Weights of a small mixture-of-experts language model, trained from scratch on English Wikipedia.
Size: width 192, 50M parameters.
Training: a variant of Muon for the experts, 16602 steps.
Below are experts of layer 4 (counted from 0) of a mixture-of-experts language model. Rows are named router (the router's row for the expert), up (a neuron's input weights, with its number), down (a neuron's output weights, with its number) and show model dimensions 48-95. Each number is 128 + 24 x the weight over its row's rms, rounded and kept within 0 to 255. Numbers have three digits each.
After each expert's rows: "mostly gets" lists some tokens that are sent to it at least half of the time. This comes from a sample of Wikipedia text that the model never trained on.

# expert 18
router:150107119100153150098106106166135101104096096120107160101103152146152121107108143149163119152121106148114100163108132132153152146092106148144169
up0:116130134126111130136141147132129153110159134132095115158145108120131168128129130117076158132168155090163115127157137101137098155133112108148130
down0:144130161134108122119114106151144110133118106126110124164130147132155115132147130133115092112096142116124163138169169141083138142136146130089167
up1:094113124121119113127141160095142149096158125119113092170125108136147089099121089136114141113126170094122139164138151171124101076135152124146157
down1:104121099105099162158164146114137114109103144139139139105107097112092090149105149134145123114118115150184117186134112147103129130187120139143155
up2:152115106141117124168137063082117128139161136100121121143114101115125089107156136139106142124149162157119126155122115075146111112150144144095086
down2:183132119087168135123111137122116147133097132134096120146112158071133098108089092098147125129143145147129098087106105096122139125129139162110104
up3:113121132120120097160137089155100150153148132150155111097099096114161134131128110123111140106119138105123134084148155151159148134161108161126153
down3:122104109116110142094173151126133091146105155131130130128105121096119161137164121113100078150077120075138092146188113135119107106119112118090093
up4:114128112129095145110106179089126159109127153132144104154109048105122138175124145111095137087129140107116121138144140070080128102112117140110122
down4:115100105145143115123128126110117098096176130128165093109151128168120099128110110141130124136112094157171095109164101141142121148117157105091136
up5:128157137157127133121172119140129109166155128090136103154140109112131092148126080127109117134131119108102133104157078178127110141134140125150102
down5:160167111152139142158114129094131153120191125113118173131104111181113107120153129127138119120123162136123158048153124161081117181118112113116087
up6:089087163125165119145127103129147162179127150080129139117101122147125147128104124103150151088123162114144134121172141155145129113142134124087076
down6:134139143091164105084133138084145150156121154105185132097124071138124152145080153140140136110120102131133108093100136117138148093123118124130114
up7:115153106137144116138116133068137116163160124132096153116145114120142162112159130168105094113127145093160187086131083103106106138103134126105139
down7:084107126114112138122126158091155134111123084114113115141095093118177112121111074132111118158136112065106147140189157103123134119125106128123155
up8:108095111147113116128158087149171148142152138097093137144136124115135145103085072123128087158151152109099116135167133141182136096148138131088104
down8:094102095102145134104118165145135129121110117111079107092115174129137101156144123134102134157164139121133105157090118149123104083104144150143085
mostly gets: " practice", " performed", " saw", " fruit", "law", "َ"

# expert 8
router:148105118099152152099106104166134099104097094118109160101105152145150119106108144145163119152123107149114101163108133128153151145093107147144168
up0:160119142115099139122135108124139160138163181097121117161168133126174085134149113145069119119117084115148148141084156129130118141132125134131122
down0:149110139074166139145108105106137127193148121141188135102117159170141141145118140143126098126114133115133129126116138151103178131082144144163097
up1:116122139107124135161114114137138146090142118138146098106109142118120139172140132149117150125128143107143128107091117102107131135139116111153131
down1:106123120142093136171131095137112152159127110145158143132085112089109156191146157175125175130143123130174129151147109135151156174121163140128149
up2:139138125106093090158165135055133147162095139090142084133136094110094128166112132099093120169129143139129139143175117099119084137156132134168143
down2:115159185123085093097100131157132165133089116117092150118133168170120173129143123149123162090185148099173139100159157093108095102105128163107103
up3:119150125150163110120144134086147159116095152151174108119159126103147152165117160153108143096122177129100124140189115132152100107111123133113139
down3:135161130152075110143123143123114175129083105099118086096122170132144123158172129162127168131145168157164148145122130147107131123136097131148089
up4:096100154136103083122162134128106120157101160097104082154149110085133123115136104121121155137112155141114148113148079171133169107144130132132156
down4:139099149150118143137108141127136124128107170154144157114120141133133132116119117174145188158154153118120134172140136139141135096139128090146110
up5:106115164114086154108139170119138136107155124146130097116116139091147121137134128182089145118175151102116121115175111105096133104165126161107107
down5:119123127133128114106115133155121138162125141107123137124177141134145154171166085122096137140124167125099087116118183104141104170135096122124144
up6:110110171151118133143119117099169168135147181120118120119148159126127083135132132117077107143168156128133141142139108117126143127135178110133126
down6:164155142131090098154125116122115105134125110142119141085113134125144106091133081124183153122137116196148077170131156128118124149103116161120118
up7:102121152124129150120115088156151115128151157135128096179144126121140139137132152127076132138130156140144093133161117127074109126110114141094132
down7:137141142111127131137083122119148118124127116137149197128104131120106132120139150107092161143095151135118126135123169130124109159107162098128122
up8:125125111129107112125148102124127163142130146131131107155169089147131138116111094134154162103155137087171156122126115154124153105123151084162139
down8:160104087145142118146140105119136187130116124146097115171137120137136125070145122115128136115135147139093141113119114133146154146130160127136083
mostly gets: " David", " Le", "ucci", " Mo", " Di", "ron"

# expert 2
router:151097088101152149101100138105154114104093107161134156078108156151158112088128155156172131161129104163123120153098145123144115161117101158154148
up0:106118110145121146122074116135128151140121143150141118124099119134107136196156122149148080147119124128117137146134137183125112089145164092109143
down0:115116133123130066145115140106169185142123149119112139135107103141103125125138173103138104125151123079155138102108148084163118173122136122145098
up1:123086126133081112109155129068116125081098137126158182134130142127163074107149104150125156108124088113105127119097128104106137110143118090076117
down1:169112132142089124113114138128124137109128126121112112122157137118105147156160129156112174130161185098101103112177174149145096107140097132168155
up2:149142109157140126170130120102172163143139140147123109129133144077121043126099097138103102107126128159099157132105122151083129133132118113172105
down2:146153133129104142131130172157156146103115100135142155123143079130113139132123186081145159159118110148122080156139145166111169129162127113112175
up3:070137138126092169137150137118149122116133157127137161123087157073087144152166159147119092124145118137123142125140098099067080117135105128140122
down3:114120116121153095092143129172144109049132147164142099103101150163149087118092097143088170095128145157127127142071132176108151115137137139120138
up4:100124167174132113114131124147153128118104137159144141150131158100076135122100139100157169147137163136091141120126143105109119109116138129137129
down4:140129149097131106134134113098150113151133133079108188138153078142113103116114119149146130143126087132097115154120101103103099101162088095124160
up5:117102108150110121106139142135118169140168090170136137108148154091102132135126133146152159117121114116099118155119118167114124138131146158122145
down5:112156130135128094135114111154151175150105148115120148131133125182113130113139179131112103144085176154189118121133094124115111186187156145124109
up6:154116121123126132135165073099078149062143107125103157124130105115087128111141104105100097119167154090109124142143119171150130133120105124116145
down6:080152136145129155156167154128098149124154154141151152097121088086125130125128119128118145116080097139117079133148111056141153112150109116118170
up7:118102149131127134103162136136182142121133116157158144150168131146178147085123125142118137136156117117136185104121166176101164116148128110137113
down7:122179134126118171097114102153140176172134140125133123122147138151121107161131127101139114129117113114174133142141100126153146070128100147121163
up8:118111114127112125134138117123124123153135118120123147107087185145116142128090146134161078080142124103139110136185140089124145115146111161102089
down8:178095112141133134133117146177152089125153141158133143131135101102100121128147124141127152105126185106121123089121116119135139131169111154133154
mostly gets: ",", " 1991,", " 1995,", "),", " 2009,", " 2012,"

# expert 3
router:163105094094164127094118093163112135096093131141094152131091168163130153084101151184153114173130093153097115153117159122142159166124094167134126
up0:118117122169123078176109130122104142119151110127085134118090130135110137116157141102172125054137067155125136135131110146141138171137126091102118
down0:155140109112143140106120096122150122099130124107105115131152109146125156102081130123139149178173145176162174166130093128097105144121106179109105
up1:157144121139128122101106123119106117109170158123109145156151194150140138128145104153130096117093148101093134091157091122118141104108123128106110
down1:129093118165119101128136125134068144128106116136134138102167156160151148140139127125078152135108112157174138106121160156129181152113114066160093
up2:117143148137096133185128186142125154167093124155086083139163139117179144163134150150136116158080127135138154095116114112116128130103157160090097
down2:118104142116120146163122128120159091098116150132123124099132126105179139152135121150134121109123125094154136181137147127183117109185123118137108
up3:107086176149121090107123078119137134128138122120122128070129097124096112142093161131152081073092157108135135092133166107146097118166110122148172
down3:114163104119107147082121168143113112112131111139140140137136155135130122124152135129192140141157101152123178109122121114120134177072130139087162
up4:100120120123139101135147093115144152120139103116103119146163175142081129114133137122102147113143112126117138085135155109118134128102109113166098
down4:139154112158105151109127113173109134141128097123123168114123118169111087132103137165158129163151067136093095154089132083074112102095135157108119
up5:121121121152115120083126130146107175140186164165113098153137119143095127125077141114122102125134171144111096110114165156116139094151088132101140
down5:152154108104114137131111135130179135100127129120107161083124122120121102105121125118159142096161172173105125129121143083159090188118155157110122
up6:150091115120133093127143141112138120154101095126125121154138123114098135166091137155087094134180119109110152156149121091132158109114164116130117
down6:105166159151136132093120167110158143116138157141142109093164112149154132112147114144146143115113157112114154126157095122141109145122132116150153
up7:135141116115098113123120156113138165134094171100115119128093101161075151123128100119161137130130172123124131156134143140143123122117103165124094
down7:162105140096136114126192123103084142128103146103123140123105109160158097143081143107141124135115111131134149127186135131118134161129120087134130
up8:133122177150101131161086132143121140120155110141143095158133141134127138092150120137144119148124096145152163122128138145072125079108113113103135
down8:116125154145150141144136141102129113148136082120159147114117154078159127114133175118149114169122103126104157157084125163158141117103119147147146
mostly gets: " to", " until", " could", " into", " towards", " should"

# expert 1
router:150109118100153153098104105164132099105096095117108159102104153145153120108107144146164120152121107148114101161110134129152155147090106147142168
up0:101119127126102142145149135115081118138158138144105144166094082101113164127134136114096119158124150102195083111138072128113119103146134150084113
down0:146119142110110129166100117112118085095121102141117148132114162147114107190136128116157165107102047122158129152080106111151129103173094145134134
up1:148082153111109160148122145115107138102124161158157115145132089122107133163147110170117145145150133108152087092118131149132157106151108092126145
down1:106129164120130119137115142105119145162119143170175110078104101140080143137142136131104149167158147140099147122153114106172116113097164121114147
up2:147137143115119178129138134110130134125179113125145111148140144103092116140121151105140100151113138098115127112176144076138142100126166124140132
down2:120108096063148099162132163153164137136111116093127146147173118117120106150158114117103126120107098082112118139142070144110111084118087117137107
up3:109150132124143109133123147128102123133141121105140098143124106092141176112062087127083122131106128122162120153162151174133103134148130127135087
down3:112163161116132085108116105087125135102123134116105173101132129119178107150129127128143124100127111116155137082146136152094136099151108139124160
up4:129094151132094143141165158097135121121170144146132062112115126079157132112131142123121155120133155137104166084150157123112124108105125137172151
down4:098102157141108140155085130125128137132107137153149125155152148165068114129134126117136116131175135154149145155151118139191140152078121150146140
up5:130133116138151123147110145099131128135147126143159115101167137150122110121139148134142076147151151107152129142180157118131119133126106123143138
down5:067152121155105156139131121124123136089128130121129157137136142131095097151158140119103146152158094129179106136114128110148136135152106125153067
up6:102137112132120130144134107137139175109128154121119086130120086142191157155106131099104171153164130103127131092171115151110143133182092107153117
down6:118125105094107102108120128127138173103095141093085163118093141122158088126141095178125097150142182139136183134148122167146156109095094134135143
up7:091089133108143150139118114122137165141136103144132133144160123125123139138096112121113125132113134078121114082130154131090125142165133112095092
down7:135100138125132109144129137135142093127106112119125143158150138154146105140153152126054148141098142121135099155106172119161104085130150121092133
up8:156127121164142117135155134115117142126112136123164096143142144090102168129130125127124095129125160107142126105132109168097133132106141107149077
down8:125142103132099123123186149161109141168135122130129142141147148118124107143136124090143127109105080120136114125152108131162126159112202096130146
mostly gets: " O", " non", " X", " Pan", " Central", " ex"

# expert 19
router:153136113109154146104081112154123096101099107133124158095084148166156146098098142133158130152119097154118099149094143126143149151104093161140168
up0:120139125135132159131118146145109149148166112106132146109136124131133141105112129073084157145120102116148107127084122142129120107132127111127160
down0:114130108103162139140154147114123119112156097117147151102095100122124109118139106124098108101100093132080114135096144149121170116112122155109161
up1:147099118152131132133125179099109151147173147120140133124156128089061129124142094095109138132098128162177098098107124114107115148092174144163123
down1:144132141110124144118104079152170116122138110101140118122085120088205111149111124132169147136152162122096128095130164088127118099139112128138125
up2:136135149160093122095180137148115089173164152131126128166153077132152139109152119132129160156097145124140101138145114121094101136096072147124151
down2:167108147056117090138126124178122118154140140100099134159124086145137135149145131128136149130108111082151128135070114098162180137116102153134142
up3:115150146117071127132148117110133068128158139146144109107093149136149140126137120156086162083124153094151154142118094127117168097145115106088129
down3:144091130178097097107114131165118142098139158126117133136125164130155145130155136123119099135136163138131108104142115125142101149132098107139111
up4:089093132108153099180186083183106158140110129131140133092120121112110108126118127158124127088087144135126145123136108148145115113112123118127134
down4:160144108151137111105158124159145127122116117094094170115132116111142067078090126104133179162144109126110146094188152131128119123125109143139154
up5:155151140147130122173128137107129140128147148128140109105144177121138108171136113061104113149147171122083147105130139107161120139142155120141155
down5:125146163126150109151134133160104147123087152122124106156136084111166107116122140108119118133076143095131120109139170141146101109120089124138122
up6:121151131140146135134126136083131085156129128142143084149123126088116094135112169097114117163115130104122067102127132112111114177146135116158148
down6:119131133105090120124145124087160134096108112132139183111121143096143113158165116105119131121156164104120154118139140148095118125131149143107134
up7:127149142126098115148113170125109150091124123109080125107109132149120155142132107128095134127165118129111120139135148146130102117127171143150124
down7:115117140151153122115116122112087116115125102158181088140113121146114140154123145107165153136161151136163069140090119137146119123146193105123152
up8:152141165128100097143136149151117122120137112135107122106126139123185163126112130129117123123149093100095127117127081077120095102127136108104149
down8:116153115146141076123140103129142126131086119151106162115071103151110130110135148104097140145150141139131131087144105147128118111121126104146134
mostly gets: " at", " during", " At", " near", "At", " During"